python train.py --balance_bias=false --shared_expert_gate=true --init_std_router=0.0204 --norm="rmsnorm" --optimizer="muon" --grad_clip=0.5
Below are experts of layer 4 (counted from 0) of a mixture-of-experts language model. Rows are named router (the router's row for the expert), up (a neuron's input weights, with its number) and show model dimensions 0-47. Each number is 128 + 32 x the weight over its row's rms, rounded and kept within 0 to 255. Numbers have three digits each.
Before each expert's rows: a language model's description of what the expert responds to. This comes from a sample of Wikipedia text that the model never trained on.

# expert 16
It responds to: Table pipes, statistics. Pipe separators and numbers in tables of results or percentages, plus words before figures like total, with, inHg.
router:163129101124101136112104173074139169145148089108090121153076130107155164086081151095092126113106159163127168154179161098141160171143181097160133
up0:105107174140168108176156117122141141149063164150193175113122123175064134130149138098102119058113092127128130094175129108117089053099108198146105
up1:091148123102125108181119062140146183138132137134128140091176078161132068183113140111076111116121079124181098135120097153150114130083114097138162
up2:145100112091110153165151087198075106199147106144198105117118128101108132150147135167179096237128078108127133116117093162093078150195114148107139
up3:105174117169139143161130120181133146077145115091087161091118110131151044137148143103144124166120085080123098165098100100091100170111094141143156
up4:138139122127103135102198117134147082207130113130203118087158123170173096160125121156127153143133090169144134111140090115100110073190093117127140
up5:159117125143116109140122123104106099146153206170110079145125098111091102153173083178155102142140139118142130138094127123153095172115109175144124
up6:083087123155155123145197050130153082184115139100137113117185125103114130143114071123168181183150112102141127116070127130179109131076086193171137
up7:084156148119119183110140119114136142046132182153098214179132126121136095117150107152130167156113123137091095152140115137124137160117202194142112
up8:107180170138123100136176124133139081084093124170178115122150118076127130158183097119129118078163123092198094082092101179093097052108108116131140
up9:085132071116188149117161095182128133108069167110148140144119107176068106078136109132106105194116079132144111147192135177220136144136130093147123
up10:187132156125141075177145118135178159148173182193169127074102130151125112139176140135115084118181187133096098170100089101138086067084158092091144
up11:067097113123170136116154083166082056184157137080071112151156160107095123139110163127177051112146120103072077093114087125123119130147095168130187
up12:087136236100133132138112146169099139089117158077124157111121137122157075146176060136097111116116121108153092132158067126111076106128111125126130
up13:138169113184105215132135103153096159178163173149115131062172193172083093207184138141102174104119166163122112087108112182151071126102124157125107
up14:106093155128140120174135074164096144206179113164095149072144118213108112144090117095124162124077141055124129144141128158158126089126127108081153
up15:101117128122072184162152095134098178083170136123112074163125157155167119123087119131085137119155138157128103108092112118094123122127147090094111
up16:056191167125144134120173101102102120101208172136097138085084147152135096155150157144109141149192122100121112091135092118170102166087132138115185
up17:120092134060155154131120137107085122139124138110128084110092117162096051167083102117108129098163109105176140165109128084135091087159157115075086
up18:152107109104067153172096143104124132158125134161098189157155105107108136201161142134114186071141083120170114129070099145159138160139115143164115
up19:140082095146181131167197132127144125151097166085118145104146122104092136143162144219118073167132136076168103164127036174085139127087081110181117

# expert 23
It responds to: Line breaks in lists. Line breaks, pipes and hyphens ending table rows and list items, numbered-list periods like 4., and second parts of place names such as Kong and Jersey.
router:160127101125099136108103171073139167143146088111090120154074131104154161089078152097092125113106158164131167155180158098133161172144181097162131
up5:150146103149118105137162116119123111156103163116120117101125106104119078118137102099168115173155120092145121163105154118134085148123156214111139
up6:128144185080142174151142110094179070189118181197147105136083137188151124196133099115124101130167095130163073181135116148142057146128114121157137
up7:085143154161160130117150054142082133070174133108127157132099103100129119088160168065078140141088148104104102116123137141136144155133102096111122
up8:091179114113141152128126129169133110123154160155124181131149157167095127184195133201113108112176122134120139136122158142151111080091127114090094
up9:119146078099107136152187124122172176135117170144160095140119136130111112155131144151139108139150134130096135079086147150142086089093138116103146
up10:128117136119112106173152137121135153142123132137141155140113155118078103137148129183100099166084146136096103130122190201128089111140032108136161
up11:121130106131146121105114101176121092167112179176136094139078162125072163130135109141144053201136115153142105188193144145139089160164064176161138
up12:119160114156160197131127097145106137122056148178175095103112182144077116160145107147092125179167130165126097144148088164149120125122152147112186
up13:126122107139118118133154149167119132103122095137116086137130145134119092129191147126139162188162170145101077140121071152198084133133200134114117
up14:103174086090116150135152123165109115143169166097123093131226157114152104155194171130141179146114174106135140146114135101134155081122094107177154
up15:141134101112062080141148089171208085147148101179164151133120088129127098116139134093104131155110132086098106052160084128140117125144138108174071
up16:121097159148145125150239075162161144149161127146152077170112141104112120124142100107126141126133167105105139130112085111132168194148159140152177
up17:132134176106188147140170085106126132138090118187071075153103091131104170118139144166119124163115151165136194174156118156114120140096148197094107
up18:129134109120107101157139122152187154158070146198159162126107153153150084118128126144127100141113154098151161131141154180065080093128147130127127
up19:097123143100166187130120140112109137127112140104115098073086129146097131161140118103172171144131110155177162104101131124110144121123117131052117
up20:124111128095090161145152114139100077133133105162081055079101097098116166120141064111154139156139140120065133094075126121152111113048111122127180
up21:091133156114088086118174093134098171119121172097113174140175121142114102083132154146175101141153161104148085087125156159105150186115145110135175
up22:126088151159130136176147152136129107132105199180100110058145093144150115182109119133153110136110137101150143092098161148162092164120146045127076
up23:151138137171171137097125060111183126166114143084091149086207139107133148150131162119140134118085174115140106096126133124133125095103167126048164
up24:092141141082168099132164093179111106138060127160167130098093110154155123111152114115196127119180148132108143157121051176198111133097153118073110

# expert 3
It responds to: Infinitive to, connectives. Mostly the word to after verbs or adjectives (thought to, impossible to), plus until, into, could, the, and.
router:143103111124090135098096162145166114088104090086136113139157111132147175090118169087087115152101171160122176148158173102114161164147127095126186
up5:142111134135162119175155158175113137118094094136120111071155103040069147118122077095051168148119167122162155082085120084077091139115061136124152
up6:073139152136168109181118049161116110124064147123182171123109144154147099099127100161081133115072112157162082098126204057141148128121110135123131
up7:131192107130191096129076101166135134145138145094164170100138122144104115110193164140137149121128136116147094091077136191192187109156102129150115
up8:105151210102095128103219099175083140107098082134104084133176111104184170071127121123117120112115132161144160197092095148122047149095145130180126
up9:125120140126148098098132113108147126102107168154214122103148142087033178121159157133151108101181080084035179140146161157152116124122086108066157
up10:119170127202090078119163148134124107126128116116137135141113127145144116119163069049193130102135177054085132159147098180163146133131132129141079
up11:058144130140171134127120142148131123142123205139148184100178157191145114153170180140141125134080140147117148089115110117150106138104103185146158
up12:060085098145103076137117113148167119158111113102159146104118149134115078135153137136120100173108107146143182129093133095095117144108141158141146
up13:084102110104142140208152132133157099116172120110130164116136127161146177079107222164131072141116113108134094092111108135118142176150113101100099
up14:101089132122140123140130097072128130125124103124101134061160161092110152137158099120097211111056132086146151141105135147103120149105162152108115
up15:139101131114098148165175058181106175094116075115073154119176182125088143164132163134159127151141122142144116130128128173145081154135113121139091
up16:097160086130095147094083063128065087128076157105175153153130090121109170080159148065062114159149167125154124067146135111150141137125069166133118
up17:104120147070101128139133113096114133114098080169082216092137193084114119135115075141156173118044126086140101118052109149152167143175188156120147
up18:119064172177112126133171074045167147077135169195152165112086180127129119161112144161082149122100058105137106126087171135135133105128159138130127
up19:074124178060121199119151102141129095100077110151115115095147175159141158116179132166098175154110118116145147120163124137144122132152148131152081
up20:101085098141156145109132106123117103110119127111087142081138132084125108070139146095116181134191121131093103141089127170130183104174063116098061
up21:086086183150157145153142133042117090098096105144094184073145098141114115149181130104102144150074154084101119115107110109122073120109125172148183
up22:144126190083125104172152185136075151109090120172174101148140116032127095097139095031140167105103124101043135116124152110090099077145159127100088
up23:102167165101122133095119158109109115091164122150164139031163148085098173091149113091133132114181179140147105125105098159082147072094082143081123
up24:152110136136193168105144127133130112163107155137120146099105115110153091096177138128089139137167159105149126111138113098156168092099087090098130

# expert 21
It responds to: Line breaks after titles. Line breaks after "= Title =" headings or opening sentences, plus first name pieces such as De, Michael and table separators.
router:164133103127098132107102167074138166143150093110090125152073132107156159082081152094092126114104158164130167159180158098139161171144181100162130
up0:084149195140111140197131131161148111132129185166158120104167091127130096111147089139080105132083149134085142153134108119101128106117132128082096
up1:106115136129159113184097134174155105088139154126127132129138134153142151156119078142136179118143138149091105163081193111138083106188154080117071
up2:087099138103148113062094106130065150147139158188136099112178190128126090184123088178111104099145088113160126094101107152078081067143074092183153
up3:118138062151148162167129107173127171146120137200095109077150124198122150124137116112122152117090140115151147109093154147183190086144127175098133
up4:100085141154143121166135136103175158126117152120140129080115109146074112146117102159197174179075070133101116102129178106140115127152122105124148
up5:157103101171085151189107136163162152092121179138095159132138092136118123131165119072138088141170115126078105177121136151187125101142135150068128
up6:151099145120103097063169120115111173068067134153150147059130169106159122126133139104093153113123108038122100098169159178143083129160098147105114
up7:100177152167152101147144058132132137068089161108141123141147143147078161178141117155123164144102091106126122177121090176121074093213149106128089
up8:080115114128125131125138098068135134108136093088193106124131120175146098118120082089123172142142102087119101194147102117098137081142136126140127
up9:126207172131130116129122118162115133171139132102104158095158114188095068095163109154139129169099140116099104144115108120039117063126069164097097
up10:137223131091114123104140117135091100174118150113131191138138059145126119145087106122180144146119167087164056132078152159116092078137135175104110
up11:085156099123158137169136081159089165166147160118159103160118095106155105119120087155102101187134107149120089074111100145123167144125119128104162
up12:087162144147102156089179145131095103173115139127152112136167107156042099137101128167132140151153120079045163141101053111138072075104153203165139
up13:127151113147126087181144074154132128102052141102124161065121096113100078097195130220149107130100121125105106141138128141137096104147163135152136
up14:083123075170138178136226137135095113106161142118122096080171097181077106157101158081172085125159179104086069090159141133114122136131080117147071
up15:076172157114140102191187089112115119167154114179151154075128115141070143167172129169156127173098105057137104133140140182134167132142127121166134
up16:133133156154080133122168075131124100111103104122112148116144076121128119201152100083111144224149096106092032130161103121090068104088069150110122
up17:176096143075124106112148178149152155115124199222127129095113090199157124187166082138167079117122089133139122127146064156172086122121113117088139
up18:100193111162175161183190124090093154134110130121176131090120056178154101141140105157109140157140133173087085172130108125092121099120083087103157
up19:109126148176160165183135121125116208082049172171076081144104168160121151087102086093130173168157170092150144148138084147115120112123141127108048

# expert 14
It responds to: Name-initial capitals. Capital letters or syllables starting foreign proper names and rare words, such as Ka, Go, Pat, G, and the start of whorl.
router:163135103125098136109104171076134167149150090111091126154071131107155161086082151094094124117108162164125167154180159097140161171142182099161131
up0:143148175096135089152120053172162133084142159145107119197105139124149111088142149149100097131061075142105133177140088128071126105041123144045107
up1:119146126118160112131127154116148134118141156127090101090171126135102116104172044186110132166146109046054159123070108122114119113116152104137125
up2:075101142132169109156152131180127106153149132078161152146105105152091101141147076159092118115111126066122132137076148108068101113134090207153105
up3:130168155181160160155132128186125171129155146125181103083083096136091157164153131150183110140144194120175132100078113098179074124105147138170065
up4:077103183091080130163160095104147100134119185160150109180168164154087128146118132194174145069127120091171094198085068142148139105176132172131142
up5:070099102140105120143156118092155113132120150143149149062131107121137117144152157105171101121112136113124086160117169150136097067075158149075133
up6:137114159121195127136122086127133114134096141161104117121160149109166113188187134130111169143150151047117092048151117094156115101146133168148172
up7:109148100099150174137118121142133158149137159169151120115144184146117105110136112135208120126104157156021126080085136138102087093161045084123168
up8:089104155138148112193128092130103123103122135155137162088099104112153146099113142142117135124183155091151142153093116160128162103133094126170133
up9:093084110132201130137136106164186086158132175135210143157160140090157105129132057100145193135154130104130132094146137134175177123181131164107113
up10:069162172121137152111121134158078104140142122127109105154168185131090124102140068107091108130129146103157044100130160178111140143125096132118154
up11:072122128124100172160131148156106118092099122131102123140183163137106078203153126149153144144091084098128083051098106122068143082123121150100128
up12:113129145163157168090219101139102128174121107071128160118156157143137121151113094102193163102169080063129113171106122129124096077103099147113116
up13:073043141098122149110163131112089178141103075115172088065122104122142105138116138168150120176084094139113165175111102157105096125119138116109128
up14:092160135103139172178136112068184108120131136186130110102100101140109100166136154136123076129103175094146110115137086189154098148118108133151179
up15:123124146145143143165184083102118077137157118126139040204139122140134112140107099118100068119134075115171112097095129123148082133102127150138132
up16:134103132093082132098160155141132157116105159085130149162132192149095133153116146120121159137105165118167110089142115108076099091175137170099120
up17:104101135152122172193163131122134170131141136173135149112175110141127139174199131093144055124120089084159130154108120144106103115121115068161183
up18:118128190160117094130152159111194117150144092174200136161189151150166159180107081112137131098169157085153081111149068196141124112100073151130160
up19:125163118111185111139108131138115135069137117139147185137093127142102147153146057102134123121161179114121188116107097209113049100111163175148115

# expert 1
It responds to: Word prefixes, fragments. Single letters and word-initial pieces such as non, anti, pre, ex, O, X, plus the line break after a title heading.
router:163138101124099134112103170071133164148145090109090125154074135106155161087078151095090131109108158164130168154181159099139159172140179100161130
up0:076101129163143132118148124167115161076128143174115188133152108150079213156125140136120148197173064077123132149105111134119122139123186149124129
up1:062134137107148179156134085174074122175139095150144143106155040072133156139143117101159156129213112147138111143103071157101122082127119086088117
up2:118075138150170145162154080155143092111204155112151102135170119181096102192109139127067101113166128152125083094090083150120154118189172139144157
up3:115124166092201161174120143091068160127133176091226121102092067091151130142140140118130072152124109104188134117106089117117089057140154120162096
up4:110188120126169117176139135123147145077147136197100147144160116150152105173141102157130144144143124117120124144113097170111097099165170120120076
up5:114161163115158184098121181160087107104196127157122097099091141134118152154188089183105077129188206118152140147136081136133164159153155153103177
up6:088177096078167108093168116122098162099117136122167122146081106118073084161171138125124159160156129095139123135099071160097089094167145128127157
up7:090139095157162036115179131133112131166141189105128135134194152091154098142107126146125072128095127144152095129103148145129142103080139109154125
up8:077086175147177184105132114188074093136127104172166134108158123159130167116140115117147144112124076078093110106141121094130130095145155123172194
up9:085165155159108118133126130196140137108110176148098121153163103140133107127171143133130089130186190131089146071105086128110107132121132130103163
up10:106185165104182155072177128107109122128101176219114196154163125096148102139137076120145188127135139120140084086120085088175119054117158146136106
up11:145144096091119126119173145158168130084115197157085096085101137113100099169127114129157134113143111066168134163131111161104096126141146110127167
up12:127108123144095096116166115171187127141116148112113127099150146109146076116152113069135063150137110125128090143109113171149105142119108108137079
up13:117132097187137115070137131116151170035148163136140090111157122209126143148107114146074199129166074127167118068082093080131156122060091168130135
up14:145078160154122120159164097132093116122114132118192092139127086147123173140114072117128130119124165125186135099119073097122129079112122111101116
up15:109179112180178166168104108129132149075189155173156161148154173126117121206127108117145101076067187079085050125112063126067129143095149172102148
up16:122116083164091101150140131089140133068135145154154105117171158221165121116151104134123082170121161100115128146122144107164052126145151096127077
up17:116171181151137070156168112171094134133166143084157133092137071112122164166082103143100052157092174087107146119104146149110159099162124113151163
up18:161107155174137138090115147203147163129116127138132131110143151193089167120104111133086072216105099110119103158082120095136134129112092137099119
up19:133096166121138182144152122193108144065088133116127098122122155125101110112114152163150149149146137116058096166124154168156105104127121099141166

# expert 19
It responds to: Time and place prepositions. Prepositions at, during, in, near before places, ages or dates in biographies, plus sentence-ending periods and line breaks.
router:183111090111101104094111182124151136108142090078109086129100130104165172098092113094086116169111121181146135185176158098144146146104153089126131
up5:146122155129133117156134159139146096165120156121091142049093135084073088132117133135167138145152143155133118150184101075125081137130110128105082
up6:153134140156109094103109095132110183118193087121163113108170089064170107102156115078107180121143155131104137042138123158128091121096072145132095
up7:112119173109134070200165222114171161131124128150119109097129081178037133119192114101112115156122115148123120097103152122191096134101153162126097
up8:165120138132119140105135129154131132120110201153143178120117142100131065098107130122149177163197118131105112097141118113144154125024146195172146
up9:111124111173073126120141131150181135101155121092107134126149175065110094098133125128172101106153095103123076167201144119109159109142142176120150
up10:073106144177127050198110111144101140096109112086171158110133112046144073144128089112083094141169156081148125163160137092092153150094146101177161
up11:104121171093168162135111113145097152117149160171100090123157152099156196132151107175129134206119078140111153099101123109112077154128112171094138
up12:128129164126160162155172080154148162126110120097069149090144101092147137106133125134180166092097188138143115062145076109135141093133132153114113
up13:092109116188157128161161102168133118157139116131114110087094172174152102161157111143118125104143142153134074129097125177121134126122100137107128
up14:124103132122156143117118183156115107128170144125109111162121159189108110165093130080126088119182127141142168116093099127105104059104130077085176
up15:143066172133137155147145196135127083124149070074101193082200180147152161154172129197103166153132089103151139050100109101111102166110169162123099
up16:085146066096095071114153100097094107139171105178152100158157172202188126114129116166147123133121118147103099145167169143165122100124111102089167
up17:147096138130150119173135139096126120146174171109112164148106132127123129143115149171129171144131190141155082117089125160162134085160175141099162
up18:088120116148095135138127076111148142152120108110129145078110164152095106129120091126079167120148066132138132053143091095172133161084135124146082
up19:157168117182157070141149122155123111074123087142198166129136097120080091158130156109097135168137102107158194124101118195173132123114094156153099
up20:161108214124172126150114137141080103118133136130087159063125112109078104159158120113151099135129115126136075103114122125196128107080131113112105
up21:102116135111021065131154141138114104073079127187138146145125102084105087088142138151147173151078138171141137110138159097127122072134095142173120
up22:146106116089165071163083162130150116115084161111172101148142070192126109164155070125099127132139130171083112179125120133127127105055117071077127
up23:096097164149149127105138159109050114112132149087157172128119112119218099094153151160150104127136140136114162117116093136104152138165097156121144
up24:141130118106122143133149111144080184128142136086086164202074148107162104151154107137089152132152141151220067173166051174134096108135136095150172

# expert 26
It responds to: Paragraph breaks, determiners. Line breaks before section headings or after a paragraph ends, row-ending breaks after tables, and determiners like every, entire, another, the.
router:161127102124099137108102169074138167143151089111091122154075131106155159088079154096090125110106158164132168155179159097135162172142182099162131
up5:077142156102180075124119167153114133119134124176119140095135147120140123170126043065119146146137135124190157079100100094093121112111106140153153
up6:101110152158125122159124085157078166124145191108135177113126149142111124152136126132135120124144067097180146110074128112146144153141079128097077
up7:159125123145133104213171103100147172121083130132125147098111105161075162148136098180162072136128141076110149104119150114137135117122129157139179
up8:124107105094152181112185129186114109174120175126136112104112157152096069147138119154108102175183100083160147131111141152075102117106112146066124
up9:122105213127089155103122147117145135086109112120180180117121098099131114124134144098132116206140096114101137136101135105140111168106124140134194
up10:121158121152185150156165062193109161147095142124136141136136182121079113143093100142090171157171134107155162070061121098109113085170162182112150
up11:089102154078114077162174090138105157142098132101141095120163110112127095125157143180165144117205131181145132153102109140145087167135141133141167
up12:142113134124160129161136118120110216187147142143127077157170169155118156101180155185117148126164090109105141075140106180108078121171136113079175
up13:189150174101128119121157074131124129116159203145153104113137042186091138118107120142174101162129162144130155123101124095195144155102132138123158
up14:154126156164149076139136145167102129100088146133182157116119167158071103153071129124106137106132120146137127107084104141107070128118128187122121
up15:109192145148139150127128122168113130103167117144183160094130121128149093101159082106134103124133073121110073134114068130143146142098133149129128
up16:072148110087179121127147122123151124153066136163135109088169080143116126208127125135131222171168086145089112129160129097115131146090105143090182
up17:138158120114212132150171080142104122166191107143151162125058129119111161106142108156132110112183147146113087083121141136077129102111177125069151
up18:098144163064169096196151119178087083111138111134122062131148108137128126075156142108123115136103175146128138137151106089130093154123160191123133
up19:068126140114147128145164098138143179112131076138151185113181183071085113152161101123096134142161078109185072072115105190105123145094143140109162
up20:081143165053143142167107149132100085078146135136148160091172106173145111177183118126146126157153115093185112150076089095128101052172111124068117
up21:135165147111119134168182102149160114127124138117144157125139114154147195128135174115116121150167134099135106030173074149068098085106094095160129
up22:118158120148145106153093127197157122136141122162168178105198167157072126144120101158159092134123102093113120109113145124173029090110118161049141
up23:075154122115123116201144105102097115146108153127099131116118127154115107172128100174098107088137166131082106201115134083095073105159168089120150
up24:063183149156165107124104124063139151095197150092176155123132143185115101178142108110115094109111145132153124119124128142102117120171072143115118

# expert 9
It responds to: Mid-name word pieces. Pieces inside foreign names and CJK or accented characters, plus braces and headings like Websites, e.g. Krunić, Yurchenko.
router:164137102121094133108105169075139165145151091111089126153073132109156161086080151095095126110109156166129169160180161101137161172142182102160126
up0:093129125095153112177067093139102122133165148131126121122139077164159127171179096114120175102161148081153082091147124102095039079101104132149067
up1:098133168155171143143142110068149138160139119097109106151194147176073078144150111103113164154097123084183130128076112138168127097070091145097089
up2:085141090107178150162105155116080131080191148128140118114096114174115150070143099155080070128118124107129078095069127078138132089190130182111046
up3:162107117130169099161151129167146194066081112142163126104182099113125085143174155126097154173139143094108134106151100094129129075139139174124085
up4:123179098146167069175196143101140124136151069149100173153202148157141118165173141088178066209140101106087139094109131130119109120149112156173136
up5:119190135166143161115131078110201106147161127167153182101129145111098100116106100111128111196156110121165133123124157107184179115151145191126128
up6:102180182152138171189150108095117104172149144100120158121169184125149114122142123137124149170149122098158099124122083160068126081108113195113096
up7:089052182115093128121153097142121179121151184098136100140085119111135099139136109114180072131126101114166123105117073146064100142155107121124103
up8:102154231096166110096169107131119153146153166073160071151173111099102087150131131099158149112148132124126143090066105169126100111113114134145163
up9:058073140109128180133155090129101112138058144094092125160243107148161185107106114141087149166145097137134133079108131119123071073116164105161131
up10:118093165134191144096136109126199141086141179122172143097158122097146116176169126186110086153116131087162096125111076168120125126112086150143149
up11:074105194117168118099146093132081154129143156116098129156158124128140094187158104119144133102176099169112105132103114133095076109100105101164127
up12:043045121124076083113137113140143142109126194180149106147171100190112125106137134103133160047150090140091109035081114120119128090109088070159137
up13:093124116131141079163144079111172157105117162139099155136168082107113099148131120180084141191133061102146112142109067124157155142133102136080100
up14:104106108103115202146173157169149092117127148133103154139125130211041104111119133179119136144153006141129120123095122098121100123131152130115085
up15:144142119085132060130102124158130188134120152145151080129079082151064098172144112161172174139157157119148094086110085152136172159092129164132113
up16:124121201172167134131083040137106085164079144141119196111131100128148104148134119141103094148117095161193114117134098112088121081128106124131139
up17:144167112071148195083158172112116195078111157083107115090134156134093053142143196063144127045152093123068085086112092108158106126103120148093095
up18:118157131091142142136136094119092097091177142106161185138099161121181103147123101172065125138162111087137111128069085169085118118127113124159144
up19:160114179151134118193144125089084114156132165097146119115172092124144147113160129123151158103184090096182101122103087176152116122089146130142135

# expert 2
It responds to: Clause-boundary commas. Commas ending a clause or phrase in running prose, often after years or closing parentheses, as in "1995," "),", "yet,".
router:176102113142105133148090172086165143155109111098084105135136142126156187101087160137100127108085127170123172164158179097130162170160104110136157
up5:173089132121177150163143153117128110111160165187157149191079145088131105154138069173123061118085118155145076097144089137127196154102138166167136
up6:062082143148147145156139135108145139110104081123137064085103110113141125151174088104098126089192140154094106112149112110151130117130145065117096
up7:118153076129102120108068172113139137085156139164130109117173139164110102166159141157122103112105111208190092140118122134134105201140092163104109
up8:115109079086140144098157109167130109158145135091119101171103080159122092153155115122188080216158149137114096146128114109146178144134128073088144
up9:141184051136175098137131120093163117081080102134166136137176124144142167138089152119126100108136135166135119120157116201161081136094167134063109
up10:108132115126136129148128162164129115150067116095118214140128179116161115084197145174106104141151105078125137104123081151158121156154055158091196
up11:158108097125131082095127151141091167209086188128140101150126144152130093119136136140125170116175084139195120116122120129105116125151178078151168
up12:171084150178212095131131129134131144118132166135085155111098168160166139130153140165167096153083099095097150149079102142122078143097150090173165
up13:132110173140119066123180152126157121132074206148153135130161161113125130158119137153127066160132177099155093143133127116100077144163137115099131
up14:160124165150146136127140116106166132116107110126152110092117057153122116150161136126099139125138135154112130115097136111139171109115119098173125
up15:074135128211120116110105122168106130067096148160102156061153111114228073140112136150094065107103130103124178183139116157114132148165142152117122
up16:138152084129192155122114082176098091104091159145120131116081124130147181171100093169133181142051088154073145105144121156170112086154103162120199
up17:123179168087084086139099093114155126062157130120094074133150149123129197087092110140123089134072147067105112149094099175117142151122208123099095
up18:129122182152140151175134153134115160124104191113143147104079160119139212139139083154105097101127115179139145151104121149131045110139111093090097
up19:109158148142167125118077103103134144145155185105122100141094069167088170156052084170170086097128115135146121111090126128129099106147158117091148
up20:101144111119104200113095151133150157171131155107166137148116136106148033141105112128122116129162101178157129160080092116160075145120131085161097
up21:150225118176070173134119108072139151114107112151173121138175117138077123140139056175094131110179145132081124143084121119104149149142139121121129
up22:159143109122181138174103130189179086115145125095159199163139141164137109155135147155142111159130128122128093140096142096100121144114083182151108
up23:133141089125147112107121079176124125146066127159135070113184190125115154162137167139066199154167076115162153148131123125122143153154104176145111
up24:168152126134127085177104097161175109097182177148135173149173105113136114171119109130144095110166148053088100118093134144096148118155099191129120

# expert 17
It responds to: Determiners, possessives. Possessive pronouns and articles before a noun, such as its, his, their, the, a, often after a preposition like for its, upon his.
router:133102108106097109082097181115168160140136086111135100112096137123153180082099148083121132108081122145115171154176169084087139172153156107161124
up0:103141176080105156103116103107122169113095132133137094170173181136165133150102114153116098133119161104099159161139139110140101117204098085115132
up1:089147079157220150168146064089184135131090119093115154118165156148143117160147094119170107159201127150129050083097124124122131084103106137190161
up2:081165191122131126124137155124102111084093100135188129064161149106120061104137141082175171160088156086137145147104123074126117160130131125066067
up3:108135145119157103119125076105123105104115114143145153162141165154174155155096131098067176131136132102121177157141106130119097148163065129149125
up4:113160155089125120145136068148158167145076141132182097138127101119103134132134106152150185119153130060117184105121093073115109147094159112095103
up5:067179131169115121186153107113114096191095110100113114135138132148104095126152144105082175104124146112107066144133134141101100148143081144122208
up6:135152133086123183148130143106085112083085133122135097120153094093109119088186127200109148105090103094081140119134075195148126130132138098133191
up7:141127128175111115167130152097146117171151099116162111156200169151126097176137158093094085136132054140127125202115078119066072053157139163157168
up8:116110144215119121188106178139142092156067146144161169127118121162131125146125186102143080217114135118151125136097111126083124075115071127127130
up9:122199150113132144129093140121126137164129139142091098073142121089054089100144110185119132150087126123141117137110123106094118111048173093111104
up10:070121126155181171135110162167193084132122100127098110142138169083112116141172134101143108144209056148120138121105098155139135166145096133116147
up11:162130124045128180111152151170185114088128129131137190098103095141098132108170089118122061075186157122109148078096161053133080122162099140154155
up12:172132133142181162166168116161138088061054149141104151114107171081099100161127094135136098157162146136113107084107114185170150119090127123154109
up13:135149136121097108084100127142119108102159061102112109159130087153133159156111196103186099150122117076121152117133116155099136140174073132117073
up14:108126167133113175085151122187150153185125079099112147157153081146086130173132075092135201144110136131140125092093134129121149078132083091123180
up15:108134165107168096083079115099105094103131160123078166100176123141132188182176142161172065132108185169096123149177088132170084155112062053128128
up16:094195169135156128138115111121178108107152105121121153126150152139139160106192127083159147088119154098110066116121088116084178091166115139112107
up17:120147120082097098099160198129126189067085070147102070153173162164114118128163082149145122179135123112098102149083113109128086141167075124130115
up18:108151167091138169147117139127181075151163108166123204146126143089110146112155117098116150130083110093045122141128094092088117158116117171061119
up19:160160160166180130184148118142113165158147116146109087144128118124100096173120146086134103110080122137103084142113112141061070108105174162115160

# expert 5
It responds to: Table cells, range hyphens. Blank or separator cells in wiki tables and hyphens or dashes inside ranges, such as Campanian-Maastrichtian, 1843–1991, "MPC · JPL".
router:162129101122100136109102169074139169144148089111090121155075131105154161088080151095094125112108158164132167156180159096136161172144180098164132
up5:095225076113143088129133085163118073104105147171125130134180175101127087103111135107113148146148090151174114108140135086144099159113077155181110
up6:065147143102144094193135089167098143158186108142147085119143165171145102153154087124122136091081162151063133055121115133123147085137160192130143
up7:094157120114169144087132103112070084169100149118116169171098212064064171158146135112147158091132149100119134080122119146159097180124109115161115
up8:085158124120131151166117160114107116096118134092123108194141152084117148167197150119044076178110151152078148111103149152118119101086110064153121
up9:109098179154157109104149117154106117124111183108096122207111131101098156089101139134060165144124164086140120152174133130155172121129092107047100
up10:123125120098131110135117080174149139133133146129146138156137134126095063223127124153118100156089193166174131124037116159110086152137111113120164
up11:122088085118139145117174134138084126147154186132170143093177095114129107119138111138148154174113085117115156135111103103134075067149119118160140
up12:147081185183063216085162122073167104132162149086140174121050132098121109169136121174190133153175159147091062126073088072169126118128127119096124
up13:149108103085107145164190093157076115057064153215119117111178162119118169133136141129125115101131130156133155108103131133076136143156098152143099
up14:156106096134123133140157124158108100164160123157148135064132128150118105137185186157121161153062147136089117123093137124114124129050083140121132
up15:109155126105116083130183115113108136068142150189132089098191106084102081174145074150117115124169083128126100157146095145079128153106128149129056
up16:137197142107100116176175094139192147176145132172203104092091151179129128185115156148152155109118115174129143189075064170142102096075101131156129
up17:112170157071096135150143107111145125136210110125129077107120125124083116121151165103102173201202166056159105124086092121186168176101136136111137
up18:101034106132154165132136141101104096098157145153150103152159137116066165122142133154086139143107091131171163138073189099149131134094091136156115
up19:130084163116156148172139078100149121121135150125147109115158119070099153164084102174141161132156088182153125160078098140154121171090150179120182
up20:126113123152178161171146122142134063164148150143148164137137154069152177170122125124154206123210122133099067111078152122090095087102192119073123
up21:070152148089150074132144080106060135100148170125127092074227091149152096107120058182108187082167163119054149183057104124116095129129157150156102
up22:097166083140160149184137146112119168129155129113148107110115114116108171138132077154184106180108139113210126104133098097142157115116106169152136
up23:110205116078127122134141128148118137128115164166088155195151131136147123104082122119197085136117140105076092067117131111128095081119128116139122
up24:100167108087152118168145160074138148138176109113077068209131140123136138153149072145133108181161108133104088148100136156098143097106125057097091